config = dict(
    n_layer=9,
    d_shared_expert=128,
    balance_bias=False,
    shared_expert_gate=True,
    n_kv_head=5,
    qk_norm=True,
    init_std_qkv=0.0446,
    init_std_o=0.0105,
    beta1=0.93,
    grad_clip=1.0,
    batch_tokens=65536,
    train_tokens=667500000,
)
Below are experts of layer 3 (counted from 0) of a mixture-of-experts language model. Rows are named router (the router's row for the expert), gate (a neuron's input weights, with its number), up (a neuron's input weights, with its number), down (a neuron's output weights, with its number) and show model dimensions 0-159. Each number is 128 + 24 x the weight over its row's rms, rounded and kept within 0 to 255. Numbers have three digits each.
After each expert's rows: "gets" lists some tokens that make up at least twice as much of what it gets as of all text. This comes from a sample of Wikipedia text that the model never trained on. Tokens count by the router's weight.

# expert 0
router:101123076135140124119107141135109104118132152168116156116130108089136119085120105115131115107126165142102149144141125146153121156110104138118113155143157140128112140117126113179113150144156134140136100139112114146119097118136117145170102125135102157152121155087136099105159168113114191086157084089137155114127171166119070155117131165141162110133125119156100130128144178165168124172114119123104155108168114153131117157062151149138150091157129094082136109123144113144114122115136108
gate14:094103122095166130143088097151176184111163130159100127114126103098113123133096130117121154060155147096127184111120102139097133116152116129064107172119116114120131131116141135124166094139127093125089104159142126129083112139141162150127106121115111160168128130133138153127117145107087127147148114092135128109154160166120137113161163148112127168163168135120152113142119143107167113137135101132165126187152127124118140090070141122119144152114101153134104132104136141121126118126135109
up14:120147134147129114137160131100096149125103133110120107124103093090112096177097124164154203140120125146123118146091160163123121096156116119107142164107099164177175105150140140144107142107095105131126126115118169131103136140140141163099112166142140158126169103105125086097122114148134147120106104134112131130116144097160111159137106211145119097124174168145136132098141125117134125101145131161136099136178161134104138135125149132115128100126124138161129093154090097146124151142120162
down14:133107111104160148137142114155135138114177121135128134135141144152119178127134156135118121160146118135131120136111195165132184148131111125118098127138121147124166106153135163091132168077110087165103150113142140123152146107127166132141101092163118121138139129153102110108100164168135144158097116133146171162135092122116138145134122086111120103146122179106141131102152086181121160126173155143132092139122143156175115158132147126133117097162145179104114131153162092102116121107132147
gate15:073112113138139124130059138155126101116096141131120123124138158124171126106132136102102139077117112134142142167169110148169133147104138148133147114157114108166144087089137183157134114147159130106147139148134103115094128134129136095128119144127157108139154114133124105181117121128145149076156105089144134132142143116171142086133121103122145073182147148105143142071125120123132151158135106145159122121135091088125130144094103151108121146109145141141170105146134169091151129123098165
up15:104102117102117110101071109146139115125125147146126146156153133184118102115163128070123128077134109107109108112111113075154173142129150183146117110145113134142125130151197150152102160119164163138112142149135133103124109114164135148132126130136184145137134141166139152115116124122157120119124108117135079119151162140108124114105097159139096137098109148095129152124152115132135131142141145122192135116136112098141151147097084110116137100146127139129161182067105145117115124140098103
down15:170123116087160105135116117151088139135088132121139082153154111145134127111152068168126122126159130165121149105146132111126127165103138109096158108120147146132135123122145148100112171142100064154083115168136127113087134121142137106154121153129144122112099155083119145127103132117086165172118132120080135078154130113138143157156130152150099128089138117107097111136104156145103096137098124095101165138090087117120097123120129138099161110134163097170141147119091114143122137158124130
gets: "-", "\n", ":", " |\n", "–", ")\n"

# expert 11
router:093119092109120137114141125101148178088135161096152094114159101136122135108105125126096124082136115130148135149113171095108166172128148154114089132127121087103120156087101111142171114137150139129116152141157110140186137107114111133109086151081119118150112143137111108156178107138159092165099098098137102150108139153105152112085157115142093154149129126145123129114148096107157130112099131104131111120157155154137104123126094106111144132140094162148148112087159141176120137123083130
gate7:135119124085112126140160138145123126178149125151130126145119105144154089116161120169141128145141118141119128121135136132183142170166097164086107138176126106132129149128125121144147133121152109159108095167121104133132118163092118157105110182093071106102136153135104144114160138128137125141108143097195148130149136164104148094147111168145104198157160140088130100112138125135128101154125134166132098162147134140112165112111132115131133111156120138102168152134118122153128123140071092
up7:140157128141099109112116108128129104134122091114116169143124097154151124121160100161138119107099111141197127137117137103107158138126151166140154150167105165143109141121172105153163154107112161172105111158116141094127161149126109184113127152133096075126104094146121127139123056122132135157124139068127151119125167151145154086116120134115098163133147109116149125068146128111172129154140152139112115128144139124075148145143124130125132080113120121092158135141128113140100114134106095
down7:135129161151120115097136105145169118146116115100156126162118171152123147089134104140164144122108126138109129147135165142115117114108120107160127138110174150130106151118158088105152115104124114093107113123108154135095134102137137129114140133122146107126082121134113114105105131113161162119175150115081183155102103140178122152144139097127125129122114164096104163052140103137106138089148140095132116075153131133091097140160100062110098149123131150107143092119136175090112128131120123
gate8:179112127087146115154134157109125146124098126156148087108138118159151179122109146101092157084079101117138104088119170107103127147113172100137126152133107114131116156087113149126090142130158137117140106137151119116106151162074151135105158149102128161134132093127118147127101121151102145096116151119095089147116118165113139167141134072140144139116100099154168179156174136111159148131116110125095153117093157125125132131079127155113158133127160136162116144146132146125157141151123124
up8:091132161124109149096092119103072133108123105123094116179135090088134089103106125106094129123131098133139137124121153113076121144141131133123153113148105135156129141130116088168189124141113112112138072128161154099155099129075132157140141123136073131114126094144132118135099137123119146114159136103135166128132102085067102175129136133156120092115113123160157117113147160143143130113125130112122140115131141084110120136138113116139145121181141118112160151132122158158176087158166139
down8:132121147157123125104171141148139123161128098062113149136130129098098117133103080133142103139102120133116147144127077137171137087143116108090134135123128101113123058146084088131146100120077145124148101144142144129155168146165156148154091127154107135151156133145170149088136105135156115124134125117129146101108143130127147139123090109123107143136146146134104124119087122061134144139106163124102121160143134133105157075146065118147079108110160153150101130142141118103138128120119105
gets: " ", " (", "|", " |", " \"", " a"

# expert 5
router:114119158106138143132115111097102075123143163187118125102094103109150108081167161077080166130101097137100115117133140093125111122124161109154151115119124173118108106089129111138122095134128112112118159152141164148127124166124120150111119137163103138120146163119132130128099099089117131131102140110166121124106113149118162098126113119155141117148139090161142102147141125131126079131137114121107123182124134122131097127075158077136061090110137157124116142180112144152134163133125113
gate8:122137152118146091141095112134141141165088150104067114159150121115106148151187146138163147106121167106088164132135107107116124146117166123126125140110124126140107135118148115096162095123161143109117134160164116159129074164097143142112139086137140061132075135122108110180128119147079130175138139163137160110113139120164151081090133116132118107153135096113095134105146118154133140134121119166120115137147095150108117114148092115128098115142083148120126120096135153134157109130155141
up8:125136088151130126131114140187137145160093150147116076100120151121129110181141141106127101098110166121165139180136082120136135142114149120122108150130115142091137140163168124137110127120126137085129147142155087133134123121115114173119147081161123107111128132122112106129162144147088113171142121200086155091118097147125171113122111116106156075150110095132114122110124163136110143128119107160111067118131147160108112132146094106119114113095122110138157126108117101161161113124150152
down8:117138146126136126112161147106110099073125135128150142126117145138138151120083136119165114092166054112116112115122154124148150134145143117095167150113122143126134125098102152148050142144144137153123120117146137144144106120099109072129161145151137114122171109147144141107084101101165096115135061127114097148135133152113165147165170105112111136127128132155154116137119145140115133132151136102123176106114121129177105096133102133126136157156129135106152139140140122130163084070094171
gate9:177104115114121134156151095074115169122121083143114129110124127110109154123125142110133171092114116115127138129148151138135123136101061112135158137039095152127148129145113160147136108107142132116131102126072104169119124134143159155127116149133107108131103135124187125114115146093087141094172113131132137122125145154104163093120139138117136146135121124151100130118055128123116110151107133127099137141157139095197122123119170159130105129135132133101155128141126160157130095135146165
up9:132099127161108124160153137111101127122115102173101130116180124151113104129119104116150187112111112121163150138140150169130127054119084114113162152110120109129107131146118128129140102096112109095164110145074141114121190152127078094123102129134094136097128128119156090131117158114090126102115116109123136133126146112153141159121159129124142105115146122166155133112134077112114119131121084147143146118128134074142113114107140143097153137166145117108178121114160156179122103153165153
down9:105142139115142147102122098131144133129129156126122113183100098113094138109110142111129140108119137138130091134126144118148137135168164143141169078110169119112105110127103072111117122116166128130139148109117159117147125136118166108122125133098128103125110142130091154152147137163167072128095181131112111126134119094111106167144145106147135141133104109111112105163160118142109132177119145139163083130135117154108157112137112098099168106125128112168085129147141177100156191101059125
gets: "0", "1", "2", "3", "4", "5"

# expert 8
router:055117130153105123139114164096134144098112125127180160111125106121117089123138121136136166100128108131123138133118134147093145134106096102147173119119161088150135117141121116125106099126112146136079155101126130136134101126159137100149148155136157129149154082134132141131097139099085110122139135095170129158161063111129142115093143121109148121118135107128168146108132138147155130069133133186129172091114155120136149152061163154129120113115091160125106155121116157151119109084128114
gate7:137134128124098114122163135121134132149111092121090091102171142159118124158118123132130176184110116148115116154129097141140119110098113094065090124180148131136112094118112082130084122133129123125135128103160138097088177095131106185170138152188145140075152102114098122144163083116140158091166117147067117134138150139134122140109188116124107117168101138136126157134144126148149135104137117123130123124097138128130094119115162113136152127124098152128119126159121133115122118116138145
up7:141095108104123150140119107138116114137137099074156134151147105133119133153093116104132149132130160146130127132118151175101134138119138102152166146177136141159144137132123128119114128145111119159113138179104116164153180144130110089116099100118142128098110105143160161121147136112179155107161154139127119111100122123142079121101173200127121059140107154129122119120144137089139143094167149143108142085121146120112134085121151093156133135152194140106138115164141139113136115120084151
down7:132150121106142126172098139134092137153089170161099080122106109119139140165115095154146142153115120139128144115140121162162142129133158089151158154155146130130104169149113095134112104077143139112111135082106167130120108088132132136111132116094141139146120119164192110141107135148143156131157101162158084129129111128094125083147161137122169148086133127180102116099117147149141159111112146124161138161121175150099148153122098119162094128143163143138115126079140120094100112129127138
gate8:102094108131150101187146098157167133095121130129129157152158129156102120142115118152126115123183115117116099149127193096128154129101127121123132098113150146120138134110168118123121114129089165109138149149114107139093141115159116103138121128097123122143140133098140132168155096126152152111149118078133106139098089106166111150118127146129135067121116120158123113107138148104167127153158194121110085120114103180152114132090162102099141161105118141136137111096117168142124115128137065
up8:126137104122120141204091166169176114074114123152160115141134128141132147128122128097108084143134108095107140156119170141145131136113158098123091101112176121157147134138163127159130116137126120143138134106127133117123123104150119143143120165153126138137163178108129092149104090160109111126127130149116119144092124109137134144145153092109107043140140176162137141135176160084134139111122119128143121140126158109123137166107109186114097172136116141114142134102106097108169107120137123
down8:094162102120164164089123134134124145133140158105126127136125121113138103169152091086141123076178153113148126137096130150084151094108083165137155088151121143134126116150151103142123152163128137161124143147161127116138160151116152127079108121144090100137140066152150154110101103110151124103156156082112108147169120097120085102125104130112106137125147089145089137151129119153151114159170138138091106113089095159137120116118115138146123109134103170103141101126126114098127143110156109
gets: " S", " L", " B", " M", " D", " A"

# expert 4
router:107139112127100149129107119108172144128103159138104106164124121159145102145107130137139133164112133138111103118131106119125119075145152120119131154144138113132115191097079117133136126128104170125123123127116141147112129187139123116172145098131139112098177143100130090155142156118134135164086149158093159088123082137143138092124102144126161144095157138099152145120169158102134132149122121069134129094120132118138175149147087196144101104134120155128127167145123132126175122130114075
gate2:129140137097127115122192151103096105093160134137116080141168129138092132092153140151131108157174128082136111102149075136159119100113114153133177132108107155144121127150101118159133138125152104183128137112164138151136152116125147158143170161166145107100157095131123137142075139124137112110154140107160112106096110119123132136099079109158115158115141151122176116151134125142148154106164106131148121103160137138161168154161114133104136106105153118125104085091128128132101142165117138
up2:117136118126132122132127141125078111071157134125142158106156119155138113120180146114118131129154112122146129136136128156161127123171122132139141125115095147146110134127110083119192086138105097143111141162156130048106147127093149114112168088162090129155148091128145126142156147153115127137167193108147121115130128103156160081161115091130131143107135127085117108130152098141152158099168110128127128130118147122098102145186114125133145138083144124112153094114102137175135123134133148
down2:115084175130117095093126111118161153146098136105120187125134129137116110140083095135136147123140065147136115126101134135173087108124107147132129148110145148125129124113121146129139155144120120109182135121139137148101133132113085130132056131128153104119111112136146098154166116086093143095103137156118136078169138115104108126113128137107131149130093073096134135103118122128172125169114160120143128136176122145113165105106130113112164089166080141142125133164102135146094086127120150
gate3:133106117113123122104078153104118128106158141125154109109169108131097151114090118142137169088127123109130100112110113109135140088126171103138113088124108112113104115133109126116130125148151128113110146131158117110123088108143133126115113163131097121120136110123148141081162120172151163133139172134127156122161104186106121167129129151139128118146115107148120131144109104124084177128110156139091117142158131079087088178108163106140140112182134137125133101144075138112059126082161108
up3:092151106111108184081127119121098153146121119148139103102165159147123146092114133125120190123090129127149111108117092129089137126106131081166143130137151151132118158151120108111112168130152142141125118146130162104120129141114129132126162135101165109161149119129137135112161146152119149117160113123114160146165143204117116102099171152129112107099147122148118141106073123121091132116132173068073125127128162093135121137168159085129106126103149132166126102106108141109105104135116127
down3:137151093135085085136143102135102126097123121129098105133095098154118111172154121110133099127183147158115168108143128124162124108153108157131150123110165134134171130130116135180140124140101133124146126151127095143154175140110126131131109069128128081095134123124108142143130111120109082107137094170126083105164140072133133120135082129136123131152121152107139144160158124140145091112112110149139130177170113110147142092101080143126135121083108165103136140107115076135160149143098147
gets: " the", ",", " of", " and", " to", " a"

# expert 15
router:171101121103132123099143091139142109102095098151121141107131101129079099150107133127119114120154111104112128143137171123157140102117098064135111149132166138120121119147150128113077109126100115148154084127148164165103109128156137167119112135039146108150156158144084131102132121109110109128094124134189138135133119110137150119163104105139160117114117131168143123118143132120103167088144093178102116104103143147167155132120123149151139146169128165114157120106126148142111157148104122
gate7:143083167127126152139144147101130116131094121122140155118172098156158099150129123091115166106168077101113123147092125149114128090144133148142133132111116147132100121157123110137129145157117119037109134119128137114121133131100148108085138125125176148091111146168128149100136105160124102114155158100125084154123192116086118070121119133148089100151092137117141133115151146131137124104140140138138100111106120134148145117113141089121062145138165116141115146143127120131134112183161126
up7:169163138130143161100129089099184106152105095122108108119131133181109132128125128094099159144114115123102107177092132144129094134140141109099146124125167155133083115148128145099128123144119117092119121109123134154120116157116163129105116127096158116127084154115113096150131109140110083090144157120154120103103170136106138106103112121148173141159170129123131119129137146069148145097152172096090104118167139145176119120084119138106110129147130181131136141142151129140139143144182160
down7:138136118117113106170130149118130120151125135145101108156124121140138132092115133152129111123131112114152125097134174130091122133101115126135094106131136164100166119144131158098100133118137106166080137134133136114127145110148146124091132094159095097105122136113154126139107113113105136157131097104117137137106123128136100098113148140156071144065129160116120151163108109135128156136091165114082082150131174157097134131061137178143165163069107198095116121126126156114124169130130155
gate8:136122072125105118105125129120134123115111123159149108109134105159159170141090154119079128122143161096123117138115114136142127159135141117173127142173131159147109164111113053132140099148081126144139101158161126110136119126118133125150155125112125117157142145115159183137125111121134150159121123092113119076141154161091114111168189169161158094162099138172091131139107141125128151105116138119154084126107118125138070113130123138114146121155092140115134118124143080113125075146122131
up8:111138134111126130147233111150150135129144093164128116161162098135117095156102160116150134107118130158125145158114124113130126098103140148159145116140120135150140148152086101161106133142104131127120109150102100119126097128099100144128103096144148129129125113140138118123123133094119154097156104107140143137164100183157115137175124135127144123156130112161115166088108130142126132089125119147161117140170128134144075103145115078094160131111127122084173109170135097112128098130116066
down8:098133116127122162104124140102144120131181128107162146124095126130160172082126144083156138127101148205147100159117122148136133125080144126145153127111103115085105135100143155106094164121127143112144167125115153135084130120130139110085157119085123129184147134109165113126147171137115157116130149132105168134108080134132085107144080139087119151121138149113125125138135109143158118112145089112104122119130082161090174131136124102152152175126151106120141117108128123141151165120114117
gets: " |", ";", "–", ")", ":", " –"

# expert 3
router:158145145109129119077113133219090114131143184098112141174125121148086110150124152145140152132145140155131124118136124111137139172132117144182126129121140136129164132162171119109112166050099149155133123084139153128110130148091133121148113081121110121144113116174137126110103142076127122110112141123100106137113143130144098173139151105141121122115117107093139162136173126157115108114133104162138141131130154079160127146142095085115109126131090119148128129131104125103096141106142114
gate8:152112122117079117158142114143106154134126106109156117146138118116140122113095164093124104129143124108145138115105098112105180104105117131113127149153148142164125141125135105147103136105155135092135129129100088160139147168152127158105102121061192120140156089127141141142158167106107116147139141099110097144150063111131133142102115103117150181155142142131172153130177135139096096161114113100132160144095164083086109145093124131138108132115091130132158170151108130099118112108128133
up8:145130159129122174131162089125151128157140089121143086113161100141119107161074165116112129103103131125129128086088115139157106151162127153100147113110135120166097119090126146150126128148143122111121161136115104163149084117115119122158124092049108160140140162151164144152136152131110120080126126131132129167122138123141096168131092158098148132144140099131165158122123129130166102094147126147113155085099120103123110142115111164166156144104124157111110145115160172160127115149107157
down8:155158155102118113163143123104184127085134158127104171085111125117108129101115114118093149130124168164158162150160168176139167146107089121173108119130126111135128113153150101126153094147127077127095155106115128129105162136150121132123125145098151163131157113127129096127154164153116167133097141097128114149134164110121141096109128124106096099116137098144121153110111076118138139150135105122118062143133152132103131111118106148081094129168078146135122103137093129124131109100093111
gate9:137120126159141131123153111155118170171088111144148115161109117141119153068154142104101124103101131134174118152141109115106126111135097167166106140109108139131149131153145117133113122116129088100124126149123137115127087142081131141136099105109118112099126104113092141127136079131137162110117082133109138113118113127142156125126045110165119110121127085136188140150159140133127147125098141111095144080110123097131114141112134169118117042163110112125123112121133134129094127111184105
up9:178128184079109136150126160097156139164151115134155113114166173141151134098116102100113137097091121155104140102134108091138143143092133115093109155122096132109088158126115097164106112137121113130166154103132102165121136179096105129137144109136101126107149101136135120111135105092123098152112106161134095118163125116149141133093107156150107147115127149137177149118118146111105127103107131134096129093165144187159163133150109123116127091141138099117155152111175165109089139144111142
down9:120098157127178137142142091169116114113157103134156205121120125151124102099126104131129125162169097117066129135141123137114133112122084120132129153120117142128106155148192123089152124119112069156093109128125120104131131120151146123133088158172141156089113152111133095121155104157137133124153131112116135152133126149102098115123169156142157084093130110163139154127115125160127131101165107130113084136141100131146118144169119110137095138152081146156131121136097117114121083113120080
gets: "th", "ar", "at", " the", "y", "l"

# expert 12
router:148093137145114081154182112138099103126146117197134113095111171112133157143147096131147096111108129112100121163131127201161132143109119134114111128135077103135085138117143119168140144126154167109106170133163117109133093118170107151169151140157113108096106133106137088169118130161141138144125115142141139156128117127145180118117151165129126174126164150147152119166105135137110159162147135144155141120140111136094109125129142147129159136121132109126148112137100128106193129109106145
gate6:119142131161102090103187151119118127137132135127168088136119135100094158116148117119129107149110162142134109126137115154130114143150158150115144116214125179114077138171126146150125142118145173100115146151163085083157103133060158110177144099087098145126129108148135146113142121140114145133149148137123120128134074106157121139174157145097115139144113109122111156118101137117103104111125152089115084137180106125126123134107118142092158125128119114115149110144122132102144111158129104
up6:128114128119116120102146120135129154123151118128156086151110123137147144123145114115112147143123125129085160085140120158129144179131115176091131119162128101120104152152082121147175107127161147137137181121114160099108132137068110077125120146118105106102114060160141186093152146165126096076130141089149121134127114159166137126173140127127130075152084127114099118135122077120101121135145162153143138125112098135166095116111155148144139130151135118126134153101126118156134128120089132
down6:083154167091139175110096156135141094105127098095109107168122134137152110167155091144141128144070108166144134136140144093143097120113126138136098138078111110131133127130130088114142152113099130108087131120094122127126150097097129128143191160105120126141148105151114105152128140147161129126061183147141154165140121102151121093117114150125160098105157151130163155135110099112173146062132101112102090113142122108131102118106150128123112106150114142147123130112128139133157113143158126
gate7:156096133128107100147126169110135079121142101142146118119136137116104114149121140107134159124126124124169139148169144130116119135087120138115128105126112085155124142127123173163128139054136147146153170118158104112144146137122135144151074097178137135096115134138149124120150196132201163106157140150106117150140110134113135121155165116120128176188145137124147099126125117105102126113129124155153106149143179121097102108130184103147113136175160127138122133117134136091126171120127116
up7:114097119111134122113121179157099106113136120057122123125127107160124148148112147121126095128109070048149090143117134131176136149110087092096104153143075123126141114138106120126157102127152142114117161093119126138130096129148139113169146119152111129098145130112105086131134122142129126114090166136143158147115138133146126183149127132150156115141148162150131100115118096151122142138136167183150111141141137134159152159135139154135102160092141070103165145113157145086117111130113118
down7:067154112104086135073115160142124096092146161079146112121153165157117182109095146109125154102154103132104139109103134096127136108113147116137104135103109140111158107139126111118137124117098128103150111125110083147138178176136109138137118126123105141155099081107139133114140130141143111124153132151109097128117119113143151170120128154156134155120147176131125181148126155136148151148136174121136117140185126163156127111112116152145140109171133115166133152106186114138086097132098100
gets: ".", ".\n\n", "\n\n", "\"", "==\n", " |\n\n"

# expert 7
router:145096157104158117153126122162125143140168141104121154154091087165125113126149101096140137145113105122156130167103168090130124109140127157137144126131065134148135121120094188122161131138129155118134121141107112141159133118182115136085126087115109135102086149133136132177083138137144103179082079166132108135147117113124109139151124143115138131098134154109102128098108172124134136095151125092143148105128100163114113108155132107165105144076126106134162104144122102154125162149093121
gate8:097126137117116105117130094154123125155169091149159142144116121141132121136149140124146156140120142166133137191155087111079122134153132117130124142158136114121120133104106116132160134148121128142133115157145116107128124144141121124087107096132113163135149090108135163109124118140114125169093101151132118094170156122174093153146079135107091138126158115140092160061121106134165117112096119147133115165169161165091088119160158176168124149075091119120158134126133102088112164134140139
up8:108154109133118110122137109113107110145125102130113105173126129113134153085075125130113099098129132160132168129142143142130166143139124146197125126116107114122131105178133126142111116142098172114101100116141106130114094148110134105119167160146094119089154095125159127134133144195089117144102114123099132108112173122135109148107094128084187128163150133100103129166112144118133146098123112130100157155047161141121128145146099141141140098121111114179102123131127122096162141126138161
down8:128105145132134141107110155105082116140128115119129143174134183119117102128133104167117105101139122120097128124139149110147136166108131087168161143117095117115137132106125099140124126091120113118127132136113120196118070138188147114088111139131116135090116164135126109109143115167156131097157112141163140115093145139104156127155113123101134115146137140144119157126092121089069086177131159135096123118104149152161160122105111137058113116129104152139088111092117139179130109102114136
gate9:165136127121151128135129120148111155122123087124134115142131106111133051125150192094139130136142110129176129176133139112102123147139114141169137124120120166176112163124076183115107145144107149123140101166167111125124144156145110127147092136101151109122103074090125093143086149134126106148115138175142125143151150145159109150129133142128142136081144152146133152063095173100099117125131118142136115152155152147102116163136127103113160116155126150129093106107136114128114165156110133
up9:145140148093139160139138107134167136116126160134117130135120115174143086119141172082122164133155108134166147114140141137154139118104161176108131125086124125140111142164120143102107076084102075130109156098100101150183133115154096142131121112165135167146132132098106080136122167140159152130117090093109084113153114110096135114157096103127129166107105135098156122096149128134141112133135093130139123091143114099109115124110132062169122142124111110113146102117134086124093129131122159
down9:146163128149130155119102116090129119115132137146109145127141140132123104103176130139121127109115155120120143120157140151124165117142117062090121152165161169135133136103116118095163113143174150131070114135171109123100143114114163117160122175101148102122134157140112129101147142111103150110126137126121134161071121186143146135126167122096137104112173168112101178168150081100124143140145144109104130123108152136121137133102156138132164100091103176132096133094163105173117116122130141
gets: " in", "%", " at", ")", " In", " on"